From a checkpoint of a small mixture-of-experts model trained on Wikipedia.
Size: 12 layers, vocabulary 4070, 7.31M parameters.
Training: a variant of SOAP for the experts, 642M tokens, 4897 steps.
Below are experts of layer 2 (counted from 0) of a mixture-of-experts language model. Rows are named router (the router's row for the expert) and show model dimensions 96-127. Each number is 128 + 32 x the weight over its row's rms, rounded and kept within 0 to 255. Numbers have three digits each.
After each expert's rows: "gets" lists some tokens that make up at least twice as much of what it gets as of all text. This comes from a sample of Wikipedia text that the model never trained on. Tokens count by the router's weight.

# expert 5
router:138109111076115170174118116082134094114147110112096088112135100159114148110130166145136091133189
gets: ",", " the", " in", " and", " of", " was"

# expert 35
router:068122129120095106164082200084096157104139140090131135130130081056110160134106165143110138098119
gets: ")", "}", "-", "\"", "i", "ia"

# expert 13
router:122141150105058110150082230127129113103172127159093111134149154087136138117139129146151062105141
gets: " |", ",", ":", ")", "-", " a"

# expert 36
router:129158137153153109097187146145164143121133138077107127135159164122111154154107078057136131116118
gets: "ed", " ", "at", "s", "en", " part"

# expert 11
router:148097125094144155130135121152128168064074113145100155117117139182080078149130103108171140143113
gets: ".", " ", "s", "\"", "p", " 0"

# expert 28
router:146134120106107165164163156125180063129129125095142092150160165101122079139104161154116111113114
gets: ".", ",", " and", " is", ")", " was"

# expert 16
router:125193144128070080183092166099151149132131133201128065106093121148135163153167131095157151154082
gets: "\n", " |", " a", ")", ",", "-"

# expert 15
router:135196120073146165121103142156082079062149117116142120117147133164126123115132112117076139162120
gets: " of", "|", " in", ",", " and", " to"

# expert 31
router:162147168141145158149160084094093165115152105137107093193123139183167077126098104126120116127138
gets: " a", "\n", " an", " his", "A", " A"

# expert 33
router:088125149142130121074180068196120193120116113117123138146161102123116100096098100112111146136186
gets: "\n", " all", "20", " first", " List", "0"

# expert 19
router:099142098091100155107104143141154127121171165097137106126145177123139117152141164171096160110099
gets: ",", " the", "ing", ".", " a", "s"

# expert 37
router:119114155139099139131209076177132181074148071136164124162186145157155120072154189117114133091090
gets: " of", "'s", " the", " and", " to", " his"

# expert 14
router:082110091080113122152117103084126086106084182163109115119088066123131153113145102148148105159101
gets: ".", " C", " W", " B", " T", "B"

# expert 3
router:116160155116169086090119132145116177151106109109154103115119135146150113144186163100139172119181
gets: "-", "er", "ic", " B", "n", "ter"

# expert 38
router:119117090114081114135191175121168186105101080114129095158160150161116090122135167163116184040167
gets: ",", ":", "ing", "e", "s", "a"

# expert 25
router:089179139135156114105134153158111119170110098112133195118099134107082101165101154044119079090152
gets: " |", " ", " of", "|", "-", ";"

# expert 30
router:181103135163168125153079127139164198102097134118163115148153118110097134145121104158128113143097
gets: "\n", "%", "8", "6", "7", "9"

# expert 34
router:116114116179154095128102115128131125115038113093091118170150106154126135122088160206146138134106
gets: " the", " (", "\n", "an", "ay", "man"

# expert 7
router:159086168106128137108089091117123157152125167127159189131099110088139089110102109118084124175097
gets: "\n", " 5", " 4", "E", "ow", "un"

# expert 32
router:152149071114093105164152169151141120132088105095179122158093085135147172133183106084141201095074
gets: " |", ".", "–", " 0", "th", "m"

# expert 39
router:157191169165119131098119106160143083102154125112168184102191131102209153109082146122086135133133
gets: "|", " in", " to", " and", " on", "=="

# expert 0
router:120145132104165148098143092118180125109131131124132107114188145132115089091057161146119142127147
gets: "\n", " on", " of", "y", ".", " for"

# expert 24
router:162055097163170141167183111126116153183153115093098113103055174128143120099148087116166138146123
gets: "==", " ==", " \"", "===", "'", " J"

# expert 18
router:132136149146163095140072158114110088119111161075117111059113121136157173124117057138169086129154
gets: " ", "r", " (", "-", " M", " as"

# expert 10
router:142105136114140113097114056143124086136135155140141167120091099112162062130110071057101146162134
gets: " was", " is", "ed", " c", " H", " be"

# expert 2
router:086138097116152161088185119095112075178111143115125165079071152089135142154145115183152141135138
gets: "\n", " ", "–", "w", " B", " w"

# expert 22
router:094104151094060119082114141093165093174110136115180131112168066122133154152181168146116125157096
gets: " in", " and", " the", " of", ")", " for"

# expert 29
router:141085125096083138074100068119164151112164125162110130129140106112093102138141126053183196085112
gets: "a", "al", " by", " the", "or", "ers"

# expert 23
router:108153075141169177121131162110095113125108112114124112097179139140148068166108121180057138136136
gets: " to", ",", " of", "ly", " and", " by"

# expert 6
router:108167091190111141135130158151163121155152126130140126137154148146100136100102066135114089142145
gets: " |", " The", ")", "|", " to", " and"